Weights of a small mixture-of-experts language model, trained from scratch on English Wikipedia.
Training: a variant of Adam for the experts, 5784 steps.
Below are experts of layer 2 (counted from 0) of a mixture-of-experts language model. Rows are named router (the router's row for the expert), gate (a neuron's input weights, with its number), up (a neuron's input weights, with its number), down (a neuron's output weights, with its number) and show model dimensions 0-159. Each number is 500 + 40 x the weight over its row's rms, rounded and kept within 0 to 999. Numbers have three digits each.
Before each expert's rows: "comes before" lists some tokens at least twice as common just after its tokens as in all text. This comes from a sample of Wikipedia text that the model never trained on. Tokens count by the router's weight.

# expert 3
comes before: " ", "r", " Kong", " office", " Olympics", "\""
router:436464499537482535524542471546451526509529512453491516485555553549444488505515475464521445462579473453548468564484508509552450477505457464518513507471488495496559456464475490496470483546490512532533535495538487515501431566456519535491425540490480447514532424473517460471474587524433432571544496478507460496431410538531471497483505475535450480511497450538503479554427548472417518538511527465568515472453451422513513448486502498511581429449579556482531488467581466588520526465480470
gate4:477498530460494557582534495456456576554461525495482465456533494620447530482452502389469501535498500574540523426468498517504536480500550487538487505475537553420522449507480530460531517531562480530408490471493426506501499519497538506525478501513424475477586536468540459448485429525445486588554505490468516458468401508546526537478459442505504568542497429536472462441534468500484513495506518477451502465537414502553475501490493533459532469502572541522491492479480469489456495479447472
up4:503506476508491454454457477538535544457590521545473527496462464406551456528519522534510451498490479429468527540519493500415451526502439479488487513515493462507521536531552516505488528478494492500532516560511549479530514512479475443495505479559550487444403488511512564562487605495495599488442550446498461497509540492506474526529514524575526448449541520404493481552551569499510451606500473535557506491461586466422515505563510481552415481510450483543570534505544479519496499513488532
down4:414492453543525461548458536479518537520463548522479526474456517556527552506500457431446433491492520467550448498507481528536437484394478474481514493464496487465446500483484507613427549486478506451562531583608400472517550461477467470522477529501478452473483475433514492531523575509452539518549552509516518461564497535570453544558502569497501450546433565478498473528522551519517505516443501520496494477468518497513518511463473469467526511517534527533482506474554487608507476448541463
gate5:511462459510548445492560459554495415470501570500471533469480474558465456548438513529570482476473431533547601504478479485486534561502453455551541438433467442493587532529438528492491485409515492551461500557461474547448516529505509518507531480465500522451563477485474530496495452483519530477530438464491506471419504451476503484466556535602557517536532469472505463454469512540540463443507497531549525481518534455557420463531489493550499471484488560485535473524543452548593498500481550
up5:524472430508504442469522507517512455434481509555516570508532502495593558555445496523530494565499488535506553494469498508496514514475492496559514498434478421476487536550452544497480491456425486541500533557532459510462471427491493488550522462478494488469635535494495532513535554505528539454544459470494520454482493496497484508499545507569518547646511448476489488455506534506467465529541494503554501497504592478519446416518537475552476548437504548488517503534528394507564470568469555
down5:561514494458458486495570459516449461485479521497538468457525557519512554509508520452485592505458439544475560510460494510458491525516450504522503458512511519518555521468517540492504526532469538479475565514479546534561428518534512527500506413503526508493539479508530502482633517468514537494551491398536442498487484461448526509471455524499428594437513481441507470498557524503464471429414524494500479539457475498497516455580520554454478489510431431486545528498448532550601559568551489
gate6:495445525474529547461534524479439494516546461471551494547513501543534548469523570429481454462552523512530432463450499493548454561483524447491512517524488479457559449566500442528467516546429559474515510460533516536500419437490546459489487545538453448516570488450493403488455492523460496533490494497546519453447466480468516496510465505429432474451520476529490464559509565519466544471493448460467561453483412497489482480411496439486477422468505563521524522489543519592483558446482551
up6:470465553467529552450500534551485461514530435521524530482488470561577538435532559442456522529475503473463460439476520515522490544536544464509504470503492478415497532608472494541517542509536532417525496498485455562494432447493572415554586513498499514525526496491445407510499486495508490473441503513523497402482486482483498500559429528442463512451561513555475534526505577522443536452454537502447569498504460515458483524451504478501470516477470538546444449519502556536457543512479583
down6:493530526502482504468581460497429461542536488533555487504479503531443487423540563547526538494515455499577582479543475495520562579509548528549488453535469464498413467497525461525554446564522442490453465397477496543561472494531548495483535464515524537568536544523459482523535554497513560529469513502570459476451523516537498524469487488449534452423511531483517511511508557520516544536485457474439534446487532550514468525461539565460439505546466485507490499484428615509520547574473475
gate7:421430428523464496553493455564461529544536488531483499527459512553548462468502525493470461549512510467467503561478454468513511493520511485529477458532552479475534498510502520566456498477485461515517575518495507513579451544549538490477507480488487556430527512487488462528539493520523449521483507565500509517436442468515422456518472537460565508491479409503543461605400502515455494441536532569494491589495543403495454453505473497473484511373507511478556522517527544536496467537482409
up7:548529494513515531469508540418556504484490541512493484567518471557536533520461482450497465439498482496545499502456558507483475555513493558508524524446498523534493521441533448478478469489452550488483469549533521520422596458460455523552475514527525478470489533486500461472444480515454511444529533434477497467556500608499511527485493479458428420482485585517452527434572567511538539562501414471481519407468465608494554534503478433548542477556534512537439487484550456497532509455499532
down7:471550511553496463475493531523481497507503496478472506516548475464473516537469533526493507424524462425570534499502430496530492483518557491571597566436498506461531551510487459397569545590514487542492477520515488527482541499484450568513553504461524452524561445550479562549525492433569518542524514503546504475466490497500537491484520443597511503466445438513532486485453532439424464482589530513493529559520465532529585478500489503522484415430586523545483444482504464522502454472530521
gate8:525469444468462475507474498580423498502478500506560480462460440465405496491517526574461479429450457515465508638498475468587418435494500490515453521497549440522493491547464529521545441503468441455536480555532521460465562489505490434435507428525434519428542471527492498460422514529469457478478573541510522531537462577471484460478492457500478468518550483482527485541478497510528509555525486476497498528551483540525569493486505515519485454477548560518466416473526469565556472516504487
up8:456525508558481568466509488481598558502537501534464487594559568540609445524494471488480516522509510483568478457513553505455536574529503538484523471500469539466552536489521556440471495442513553497500523486524479499536438454480511547546460527503543480542486423455477476528500547497496582526591410469509500490466533459524536563491541597512498499496443574525484479442557435473470467467403528489477510509482525500505437470460463518476474503510503459473515579561477556451495510507489531
down8:476542485623457559585497474512553535526515475486445522506491533446468528497452515543434492516516505521510510520447472554564417522486472473525553417463480570497518536527545538424466544503440490483492503409517536499521521487543507488483507494490481471542437552464467458586568556502521441430455473475567433505445494521465527473527565525542536491510512452496490451450547465461550460460464554480385538536481542557534475448465497540507527521477534494455534572519508537506495498491512504
gate9:533511510458495428540486545490439528413525502438581506489508451433489403496461479523507433519476522490455418519485532504573487480535528458410484488523571498460468529478489452501541580518510449493562548508498519481512511492464492452520498530505530487490550527527454508470463459398406532460467575492493547446550494476477523472514444489497531479540501529513495479540508509532483440571471549526505415538497489498539562527490384522466509513430590484520468478507570499552454516533507464
up9:433480480459460458558494538480535562475524506469504492464514559509468502491537462478542516531557500561488515574504483415572435469531585482469548540565479574553492500505546513487502493517474476482524539551444449478451506540492470434455575424491494433495488549534501501412497578465520502568526551495473473515523529505549456462547498546561578468508518474533505526478462483475538486486463526533591522562543577578500580483461546516496596528478532526452503488510471469555516502535490475
down9:570493475529511427504428560456509562411596531474574432472596511471463397498467509476462542501542481498501506500437526528527488485476456547491440573501472494373514533537522497508516488539510445526543508540495522462473520495479525495498503473507576496465445489437474565512499529404559445522460557520458572466492449497438458475455492569508523466515521530530491453471476505524489525499528503588556462481539481469524526503504537528481508511493404496468511462519511500541502458509519569
gate10:534522545508441458562518489462477567454480569499514459541517535506448506512539440390461581542469529506533404431508537572572468506462505470503540494492560448497498433527554514456507446510475443501596507489501509520484462489449503469500511500494491490487521424508455470397521522505442561481521464509514544472505548585545510501449565469547459483470509469489454569496481521450489459545586514462523513503504532544507550389550524517559482547500524519500519480510515461548478475553534495
up10:445454496477570541452493455466560497536465540585422485525444464539516433527570504526527508496538480512505554534425485444497462518487455495475393515502487484475489443466507473496457440491464525552507478439548589473536564499508546487505481524482504469485498593484557472448457472512585532541457487498500442545524461451486479486536490429527470429439449449497550551477542503549504489532496544516522519526578489551488455579454466538428561491455521557468475511471527552549513527499459504
down10:456441492508440527461545479546527482518424521547474411474438513546590486510535529490469494492528510526503566579481572465502548537505575482518463528549457510545485460461584522509546506485525513566433447516495541464470519479436446482534447505484492474510465569480502466443506523517461482520530432486466457568517518548520503476472521522502420528498445508457483530534513430475547514488467502437479484430465482510495492507445447517416481552485521475473502546514370589548493478565546498
gate11:493464461500508477440522491563391541487432539490570488465573522499490521544483527432509502424497543500469464514529463502575488493509506482545480547474481476476448363501478473539419461486471439503456468539552492429495525445490521466492530507479462473456530511546506458502461490463455488526504589519464489541549488499529517521486469441514462484490542430528515442562415526529490493568562512577532479486502487591539480512489541411534499493434523486495516434461563439526532473546499480
up11:493506436558447496504473488522551506536539452463503513542511490523446463526476500474509446518527459506525495554465537488498476487469484495479534520529470539505559595447505507447516537483493586553565541555530513468515423540513485572472452541516489453506481366465581471479458567564457527480500420449568459524460464520544489413460560511519566508513406535510487469449522457481484485476520510490513510497493435398499516472456473541464513474508493525475490538561438518560501537440460553
down11:483576479610482591570488442543562565505538468450436499541502490443460559550426528526490530552535514511508483514423491556501416521487413451559546410472478522479527507517556541443479503464469521455502479457545534463540515516498535467457510511474492477544487549460510436572495499504517452489472466471560459487497506555498516510516563517555534433508508451534525457461497432491517485475491524499387507573434550546542511473480512488494520532466589495471532501496515537479535474495517511
gate12:564513463439492417480514452439494544479478490447549432502542433479437577528472494464428491480585560531533518531546527458501504501485486415467529530468493499541531511489424504496472535568427456534509549501508505502501602504511541539482445513546499444508468413549474537540531496541451495457490572497531526459489467512447537470438456437532550463447468513533541504413496498472531511544492485537450520502531481487537573534506472535586551496511470508493514527505478438419449548502488548
up12:573500484529503444462531462439400428508443518543448495468434549523539546489520538498478484472490554523524459525460470450512553514522553449484502472498536485495483548474467524491527534559417471554520541571498576579542536524534587548463439478528511472533523560503564451508564446534455489520529512474474515512508495445480550488424556523430494511485538447416531555471530540518552557497534514544474545500451571456491515488506441482467463559471519510469500483571501467493530527499590489
down12:494506470564398424511557566452468473538497524492436493493479517553545517520506418423452487493532480566494471504499524487516473527513480562499493500431543480577552581431442474479459520459438497529505503487549557499486534486490440494473504431522455536445519586511566532486522447478515583486487530532495541554499467513545532637462489535458543440431462478414548482510569504507435527557489486542543524522493486490499512498519510503442517497547514500543541473528507544544469474480518488

# expert 32
comes before: " the", " ", " be", "west", " •", " JPL"
router:471470526493493500468501477507464563524508504421500481483514520559458524555447469471518491463539543462504471511429462528508471517480444442553542589417451470472505397495439492463490506544489548588530533539524517488527443567434523551435439500467435406464517480501520483496490512513491468547512518451540493529446409484523435453430525473529504477515460482513512497504490523505458477523530536482595506462439458466565543456474448431496500461451564522433541486480527468574520515440522465
gate1:460520519565446527519557512553575527522530498468486451468514510485488533491489441476463545484505542457506530506461592512463426521432534452487559494522461541440480579501557424484500491474536534498482509461471505489450553542489425409509541448445511471547449394547522444440553523488462547506482501519543508505485496544604444471456480483559500501491531451549519471561500518518501487460457545475493596547469456473530473553518473462476454460535502469482490488492474506439517506531445398
up1:462469514561507534481475553482507449468465520435550530440474403547518552587520518521491551529530501470560499467509565411536502531480455482525562467571461459479494527525559504478464493515500536532488590495484490501523501428438507465505533512508519558509471409500533586522569462512412536504531506529512469541536493550489541508476488478469479443461520544519466432517476399446517501508445578479524518527539446490478491524492530414575491489578548509483587503511521516469565475502501480
down1:503467479465413516455477584505521483471545502503555526492432465550568477544456484483395515506544509495554479490500552525505538520519496495495496515528475484488525587468517592518544456531522540547446475446458464504533461585401461442494499542550526535515453508514558474455510541512472556476494456507501543523483567513507447557484481536534548525505418503534530442524453533491503594499453515482573519521432456534515579462533512538444466539548498494571555463541505545483490534443550538
gate2:516527558444488479534545516490429453527486588455487546505536537599499495510446553474452551477509472503458453499491490533491448467501497505471565425459514480427466460498412480522535480558492544533496492511456550573531477501475565469510516542468463542495531514487545502569530474506479488589475572509504503545459380502530464517430559500544480467437564498524453584575452435481454507466444529522482498441494472407505478542498421437464485497522476471486510508529506480502483524515479466
up2:491494523484566493534533478512495537504556529538540479565454515481468556502518504538523478561540594546522577508516460508460502503480526531496396500545511459486495567450462559502478490489462530541432551538494545455497581518480500518557509536523522514427536494496439584546491581462530557509462480465521468469499463527517481491570455476511452572374486531476520461459541608547540466515516576467454518461468568469526482457533547513517531508558453458515547527535496475482504468545453498
down2:509535517583590596523468478509556581509519449489533551543558521466477480494442489503522533591611532471480485499432440497468571528546528497455516476532492452560569452529524507497454410537493454433535537481441466476472504416465497459477460492480528518446514508456530498494470565476463478547481472498530473505504500497520455463435582487463538491511578488557482481523452462521583478537431491529502536477505499479510530451443470546505529544472483546524516569541536518452474547517509508
gate3:523439565513447492526499517532555539490517562524475613498490577547531528455485442545568473572485526546563477497466497526519520476505482421504558510538444495588543460447548451453415476512520534549492475507484395539459404524488555522498454467515510443464501410523515455489488521479483477449501470550538454482467506404529479506507491498492513458432438467500488524500452437496515498486492581491506515483485526510469528483510489480584472535512477510544547488509434545452474411491495475
up3:531567473523483511499467463498543509584535526488500496486492506499531454506503589490445497475420499532462518529553489407540474475493507541582546479469482462454504501467512581531525538372447501543470446501463540437472452406532468412572524473554545443478488539409529480444547503508515433493552488509454551480508504528483537423454482508510462499459485519533520503535498564539520485492439525491511547520527430515548577508502495572552433453488501522530464474485506460430519516518492510
down3:501537510553498493514458497467516511460492537482478537538487553483585550452490464454446456514537474488535483489474515385476453524557445539472575533556495468514435523493573539520499540545522493486574495451521479535483454499502515429464517453449483474506505381485558468442540466516507456523575598502551523528523523551543508481494574496563451542467538516488537517445497523518504478408421521463521501512491464507497552492482481565462540528379503498504505508502513457493496416550545537
gate4:459497535448458555518510506491510463581513505538510528471509486501463550553498491443527426509530567541468518470475451538479478478480441490542470488430496536502568529509458464537505464471568464487444520546552476459543554540518579506531467544524528582393453553553537466510443567519534495553478416441441411518523516464520501451430547547523570566510494481517504496480520534487518441468498530534520470512497543448538411484526456445455444494447543456489450525483505468456544524545506496
up4:500512471485528500554464452483441496513473555466421497515488573526543501478460505552537500457482536540498511468461578434457511492481451535487506529567495521549501496527396425534422450446455543482539506582528499589401562484531464481527552477477487504505531484550491553472469490526449523527496480490542519509500520464516467460499520526536420543501492471515411519537502492497529438478575502544427536574460540513538449549485526518457527489488440415518541519481455496489561492579463429
down4:444475504472464537474475467426463522459536499512485525511617520517464537519437510500479521581553412445540489519530477577560508566464515471486471567484497436523502501484490499515465468557500458442465433400509466470385457441497549540458474495474456455493437580526525531502494516535507500503536512514466508553568474513479530499496515544502508449534524565438510500488520424555458525518494488507486519526476547501526511457566436463507450478452465479424585485530573523537491458524550497
gate5:486477521478486500549479482540498529520474486535513543493541591510491513478440515459526485470501527515481563482492486511568544477517487451451496560520526571468545547446419476490465497526481538512510475535471525468489484438534512486569522552505453417431503468495454546473550497543516543582509504504524508610395473470527453494524476469495438398487517507487505497510534493476455518469530613446492529480412473464513563436509494571561449556488541560525463441455459503465509514573462555
up5:489484494504504542465568542493487482446524536493493520519495482448498448474567476560446497432514492500514446486437452463444504494536506543517480433530522509478478491487517498520560465430496509489517566472507477521504544618507481459481480493442562582520524547500484501537530561483468504496428512491471466405560581526519477483474490563534591604484476533529513502534520629508567438470495507409512447505493583534514520538481498475448516492447518439432437511508536493502499500556500458
down5:513523462503463467547539524489527587530502500448417539482497483551491508493477475502454554514541571484514486461484469520510509493475500502510543498474484485560569504506528509501552424543430529434488561494467508516502470482535479586482498527527480570523495533492497401536401426468526463561479574504484539534504484515555385531492518435464498491484498435514462450503546526432410439521520476520435586561478577489536490527535482494471569475467487544550510537499504471432565457541516474
gate6:426526540492542525431472471504456518506489545516453489564549491525493486512456542501504506476462541489580493495459515560475538441561507522472523568527538361562538482467411416488538458449406497495474531545479507543536539547462525483526519500528422517526515457486483525526505550467478530474472529497467516476466502565496525542485419543550511404414453488554522502481481479539475480492481464506544441502453451547501525462526510430551491482525508482496466536443554432575505443463478462
up6:552503517565451474534543502474561526504454499478572482495532509546517472552515524478399515500514545499430474478554512540552471552461508503589483539502516509515516613537539513490498537515569486492502534441521592470489602471467483447463478500490466500475446486560474515509481467490527467438464555474497538503527493523591504567477519550507530422543513526570466506542496504478468515406433496454603539528450534469566546489468505551445515503513438539453529458481498515461508488500471427
down6:530468491481569466482567511494572544512474466470515532496529532460493538485508525460492505437573512508531512492491440512475507542397471579569556567437519537515509529519514487510467540466517522537431411508489520551540524456588411548468534490546480504542556499475527468446478424510435563427470527455476506476572494524526497467510440550570461484520523560500479454487444517498435542464490547478482506536506429403475469539509506492522501516610481521444525511530527446498475505525471516
gate7:547503540428473491532510495491485533477483503461427431514504516500491456503502487505482535454547576499511458474515589578495466568431513475445481512447575487546543480486479474487438476545505524487518532554605498549492487440486510573457447515479538481521485506519490469515516512534566533497498548505405527511475506424493477473466485525447448551509474498531551509479525429563460525536469429470490455508467533507474518523541467562429523423372515523567554463553506562448442477515495540
up7:558505509500523492514572502549490503526483539534487396470503479527521450489574505548526563468552476539506434457411516468510482501431488512559512480451547436430551460495498424511511479495511487500526458447528513543481467433512519488452450480468470584525529484526462532424542503524540469566492529434475491527450527500524487527478495470501515563476480481582482451440496459500492463517512389431503475511467515562460583537501398580473467512536526502554514522517506512479535458585523563
down7:518554476478482500493471498465457462494502470510578564486502467387495485538543501442535529569532510588601521465504455503538536498436431493486458477485533502562457529496467521511406495495441527517473505486436572488465519476489472431452527512509483540529460508544561411564539507536451515517509474541478550499564511449461502452503526555458553512479471433448428496515558484522560493492444516478525464479459488493496519451516479445475510487588596457526452518524527473524503500438417516
gate8:482516492463555547460440502487561542522506501476487463491544567457441491545456549534482484437553541492464455528531550552507445530448493504507581577462465526437493477566473476514486519497466626550489569492501531477474459525524409444617503518494446445506484508459541503472498499497511466520534521447514513504497479516543526506369567535556509516551475539502519491468539502445453505524476447488487496422457483457520494498432517471489531480492512520484625509526453499563515497462468515
up8:499471504479461491462511483518470474438489545548573515517510460562550530457483448408557485536516447470574503508453451491528495521516489474468437493493451482493470478436505553488484496460531481457539454538492509589524516388474545545397401490435500538477602492523517479466438577459516514550477498524503496455511480519490457490620427483509468461499541472477485489532460498516486484513544485556523534543487507485499432515511431525458515512467482511482401503476554487492584488489489570
down8:478421577487503446461531474450448530425517433530526520536511529467475542509432537502453469456514460485552577484533490511513549545442446481440491514465440470487468483491473472498518504507452472447503548506521477462533470474583543524505552453553515370493492464540490577482492502509518422529497522507537495506485385528452542487492514514486470453539534452484499505529441445519450429412514482480571461497498486508551548467519448521538492521411472509523543453545520529517500398475499470
gate9:406483491552568548516523524483552453545498493506531500493481441560524608540533554446499521489507431454542484485536552507554436530477539539551487500468430510447478518468539549480444499524485570595545515451467428421418485544518499523464507513512488467467507492522500486543481510483454505462513468502517519544490486509493526500483463498576552379484553490505462492491449515550520443440520458485537482506418442530563537540477528544568450550434526479462505468500472552498544458517456531
up9:483499568432610525519490495497472500532551509450530491563460515516434490501539481504470506465502458502534467477438535522476535510480435473496575467502493549495493486554596466474451470469420457489521467446484413536363527498533540464592561476496514468472492440527511501494577518475535511520497499527550458533537451504461487491449465516565550402488542582407507471469526572515480486475521518492550484466497533495540488489488482516487513514550489526538491551514507423503483443557474567
down9:493599556499445545575466495492571549470505541489491460522502448519502480480461455499468533564515521513471441526492530537480504518609486466505479527528433544385523470515507467545523506530546445504542490481492489454486422511437546538512455480516475560453511422518512556483443470464453516476473494567516468535527497574512584545461494548508503435522468517497576596582451593506489533537488472527549468547478457499488499479538516555442477460448530489468491452483529530487473458507485550

# expert 23
comes before: " ", " and", " a", " which", " who", " also"
router:481426448523499486438518479520389520470532539458524462478531538532471513523454462446542465471530546464524482548452443532554462473431449450550533536472466454474533448478458494472465517556466548541536540519565525466529457528447529530464453521475473452491556472454532467476464544538458436540544544512537480556450472551528451467463555476524489454505455449534557454546453533459459463538537531478545550450458459466523529471462461455464549475465536534474539461464547468564545561430458469
gate0:479533502535473598465484444561531574509515539479518470403535497478461496489492447458492508466525557536517509587463519509519500497415465375519536591487426483500523505491455434482491504514479480522551471504511450484524545517450525558487497506533432466475531457497539480436397558526469526593520520477516494459446448512511474453499540498532455472462427491539529485507466556530542483561524548485517536526493468456531591431490465486489481450492579526464519476482512475481496501485452419
up0:500603532489454531493416459513521512542424484496525439464514498477453470497533513467464539507492587529503478536515458485483521465426517397509494520466484435518489452485517520518502520540508482506555502493489514534523542456504461500527506515526491496515529493509442512373445484493518530562511527570481495467510539525501503485509522480506438453433518525531547524479492607515506445531508560413553508553468450501495645457500511605585440532456537465512462504487471505485470540545439468
down0:479575524536513442495503519508509510487575582463538512480466572594508458502510515445440488505531515527516486473579473508407441483486557504575498550533545459432516556557423569491527556493483410486483521490478585461551507534532536492512533514529459484528482526561435468494632486517532457510441485473531515494489486482551534547507577493466535449481487561531476480440508478524522530514561492502467484463496465486541510512431500427490448537516521521487439500548498475556525570475470488
gate1:468510507527481552504464443556523547511514551455561484475526467528459432493428477479525504466547574432554481528474490532515483415495500484505519540430480514514523467529448491552511481491455497495509467528505515490499519566492510562434535512434465456484537461551528479444422529505459483577504524498504506537474417568539508432453548477513448489461511519534548502490468572536580494575569583436523534500495465434554546423499495510495525465428581545470505486487537524538513533444420462
up1:460441475520473478569584522476446476493553472489462567497497569488458562509514491499482436444491431497483463503533453474528484505501441520504530490510504519487483484426467493454384507561471516523481523569480497487566395429492465454541465518513507531496531467468518490534576548541553462463535484529550500575428488434529473488458510444485563527540457421460473506487515477453446512515541445564483480459544504444517407519468437503507539459550446516472518459423489464476499446498513530
down1:454530451472479545515522531473588481435519377570525499528556571459474521435468474533464582504456491530552487538538552500536547508484453507478501475453458445537485429441507484463517526501549558544425529509557499553522451432494507476489478505502422540478509488472530534520470504517537515463558543518488480501497495461448480510457511539505467556591507476485521532523461511512480466383509504448520464477531541498389460496520530493473538421524453444517570535453419484483517476485516485
gate2:464472580551516500527544484500479505531506564498517500485503521535495445487484502514490508582511515498487490565465475592469479463504479474561511444457482488540504487568441479512457507510508520513459529504533511476506515573523469506490502474440506495576491472522573462467445559495515568469428531592530383547499449526554551443500551469457498365510436482590533475594480509464510445533524474541511540545491498475523490434516479476483444465413554578507513475499540508533524498545517530
up2:474507562507459542540538504530506505493514500549535538482477535559506428467518471550467512581498461505446509486479533515478489445481517412546488428496494551504471529518493438512509565510520510491431539504536515483481541513588412436494500473487509469549463483547521461457423552587512544396453484593484388531472572536506556458528536512488476437540483541563432552559493516480490535534467479526415550558500518460474516458521501514480508516505486509521446465519473601507519523516518522
down2:479513513497508504514594496581505587472536459496481530491490490555448440532493492520415442528497479518459536540513484517548490518524510477498545488479447507465469500490485564526551492537477528497484572515536470468599429552521530496558442507453467517528458494472477482413418465436530504563518491436457447544539550490482471571465537505488445536527555511422474439479464472391533541478462592478577526528485529517527441554494420506475500451461473480439536537497502531502469467514529490
gate3:473470554525543528411545441607538578445533567493475464507557508522470473493488459500542531469523480474533494539484519571519480488500471423483564508507428563539531511510464511469471461573482542519516540550502515449514473486448523526528488523438443505551528418466547424505498525517441509518492503483504474494500509523530441481552558474574488428523485445483479484491445530484481524524553527486564480508492420465563539445458466494499466474397591535442541467448548485529545473518497446
up3:502579467470494527549566542490526501449500584508427470547516503469496473457472510563519549449471510476444521485451516601447600529506492536448487492528448446543526486489504460502467522498428424440509494478508414456530483500406559498503497428512486460516487518491457560493509540451486538474507501488447528508491556465495491470510517506468444601579531489546483583508482411490508497510441516487458499526493474503452517567524444548459442450479575423520446517506456532488492508468540476
down3:421483450510578554442476525492521438515561425456532517480449553483523501510448437505529524581518486361453486497491452512427550498498527512424505527462517460442435464505548449550449483473523473506532549549476468502421530472493537596525542445548435477504477505502488433499493504507480468488478528498403486569507482515497456448515557509470495518518471430535583482528474566494538481490488540480547528497498493505618531490499548469537522443524465463504457521490500483525477496495495543
gate4:452466465498503499526505477534497505422457524531548461426498535443508464427563488390495497499559517496480434508455550540476444410462469464462538531521408543533454512488541426513508489547472463481485528471475489430532524496521456527483524449541532529499482492563471526488495557503491524512493504447519473509511498531517534479422501423528460379518447524553491507509419496471513476494534493501480488549454457492524555457514493423497550496519528501455511384470520390574472517494521452
up4:482514540510523478542611480480531484500598472578467523575484506547508471563486537529510474518402524522538529486589495456484536544554505575580470443474479560451457499516464492494504562540470593528463505510504517559566435485576496474502473520523479550454543515473538527502516519506499523479534507553574502547482506416494490538535551528458523556494522454444488580517512458519512580494506520510500550507478524466498426481431502549507423500492474507470530545562521499494518462518447579
down4:455511512481456537486546517523509487466491579532553512530466482466546487503530576506495557503448489543538520590516509433566522492512411543462445516533473473540395540478502519475518456441515508523440524491439567393494496459577453514551485550433518543482450442501476496538528492526520481532509514416457445519500533496502546572494478517534519482494457469468497515471541451499534434442508463397459546477495513505423487517449442462404532499447495532475422518472493521519515490539465525
gate5:552429434573548457467510483527520488491535542489540522441559504514499476485439501434474431546501524471506497554484433521555469454545443527467485515512518518432495513580512505532511528521459500539464473548475521530465485540579484589480425491526511523478581478500585504526512516499469465566446479514518388555530479517483482405464500491533528500438517480511538432535455447463495495481501542461491522493439510469553509505489398481446470506408595518483470483481575522533522505454509519
up5:413474596504451552514484495549541502543509471513476424477474535516467598529503461556501500517490448486483484494520572500460481534489568476546495511462454556575494538465532459461452508502519462487504551533543461427534508496443511452481561505444462497452489523468442438501489515471509518512552543434488560512453528446557502558540485479529531481519429525488417507481517511581475471533527448517520506482524464503466512471527619487589536499543476515511551477457459511403480466588454494
down5:562501551503473498526540533499474493559521458425530449502537460510512435464489437513404493426549510458475442516520483440518490540516544460485471546485512501454467426448529507463497482522502462496453501490463479544531518501468479478513498484452526554563447536487525501507534444514519498517500512424455510456488510569523629508516542512542488543480479476536456508486553497625504531492445505564497531534486426486615541469545541503557545539504549538509477458479451568505474460553448403
gate6:415497481578524588517531433562493543496507509493531498512529526549474499517486486472583505482499530439522443566509485471542431441416500469520482484459488521435490455527494448505485513542471483493500470478452491448533469505469438568399520564449489487469579453515528478454436572525488517560451479454506443543532517457595511435505515520507473500439468477506454479522459594522460495538533491446523519462469482411514541425493461450509502498437510523439520466482526541555538517452517515
up6:510485491435562525482513483509510437488446555459479456594513550478482454520551533488478465468520408554481451535533521464520466464521488556468530446474481441542435498524509523558462454632547504509521585490557526534581481546514512460482512491481484527506432476489541557489540454495524480483527526516548493515457458526545463548454530481497487456488469558572466540456450423483485477473583466492455487504538440500536460490440461522511546463515426465483523518556562516549461435521514570
down6:441590538472536571457510475479574579483490500550449502468606519489524502483494551465504520529459519479497467450485492484496509576536487502522501529530543468546526559537531508504565544524558543514522483492501497407487514434506563522514439525454463500426530477486405553520528562505466525444533548516463487452533500464570480473533477483441507516439578468434469532468483528551477532512534469515555455501482493556408513448499521543418475445446533554520508493503519567551553444491512488
gate7:466522455544535496570538409522519562510544509483575465510552456554485546482458474465526424475490531502521446535411457502550457430482496456496523501498462542456524414508472452486458476531451512571473501490473415502486462567524520592482469554523505498483499424526527472406414488558480490585468548449543438506449450478525500460475536517529519576483489470491529447506506583493508480501488494491507514501512498458544481480427501460499467484479490471404552480442519571517492469482493465
up7:518489447530528421595565498500524451494597456517491516516500451565509534546475491485548504468433485526575548456468485467558512428510518464443529503482444520475509408450501455434425527514420528573424498482474485551511469514592512503543392558547497524473493513532473482404488479544479494518493510477438497477439521472464523516474517519492504561511476543446501520459467508505540514501458482567480557452538454525494485519477508461442496553547466452448482546465496557488454468479539514
down7:504456462543440435488550552540446529565524563538485558485481501450559580486480492458427503509533512470470477517460489505556615495508505530425516466480477560494514497506575485479502521479452576490522484501473544479465483514436420502496540442482497463473521499502407453469468499418511561524507478486592435489465499444467483445522476547517543497524486466450477495472546512410540466575474501464530573497449538495412494475500485560560476511471473485456533580497493451490565515498513516
gate8:470521554527567503552494490495507535481523555478539527518518442573455444562491517473501531561560514447489495557475470482463510497494480454473485529461469488456542473469427485511498529492479500494488473518504541472651517546506451548471542566516430508473476474515486461559503490537468551580483492535499467576497508552538490430482496491593528478448509480559435460471556489507586448547545498550493569536435485548551529485422464463429518488475528532437536492458510451584512485485490544
up8:501531528466483499575515515503474451478512561490463440498442491558473447514543454543445440513501443507487495477529426515499523487588478503495483469533519512495466541479514412545541561493499487508556502527481473610558562487470568487498516522507494481483500468504496474551503490450502518539603477551494489524464497531515456522526405446548489513503525462531439568530498558547444467534529411513464503516617535529471478488505430407468488479518439470528424453547567444561493514532490497
down8:486582538498528532436530510476532572464523490507512466441447543496480539436477413595475483462622579516533533475500487484451429488556505502495481463464513558442503514467455467516487430495448470498416494456491549452505461398461548469525454503523449532509426530471493497514448443548534460503516477545537487414539537485478446528513466465544464536540492592525536535479544472505518427444542461482521513458500544510542481526534512448483449534461496501516505480448536511525463465490533465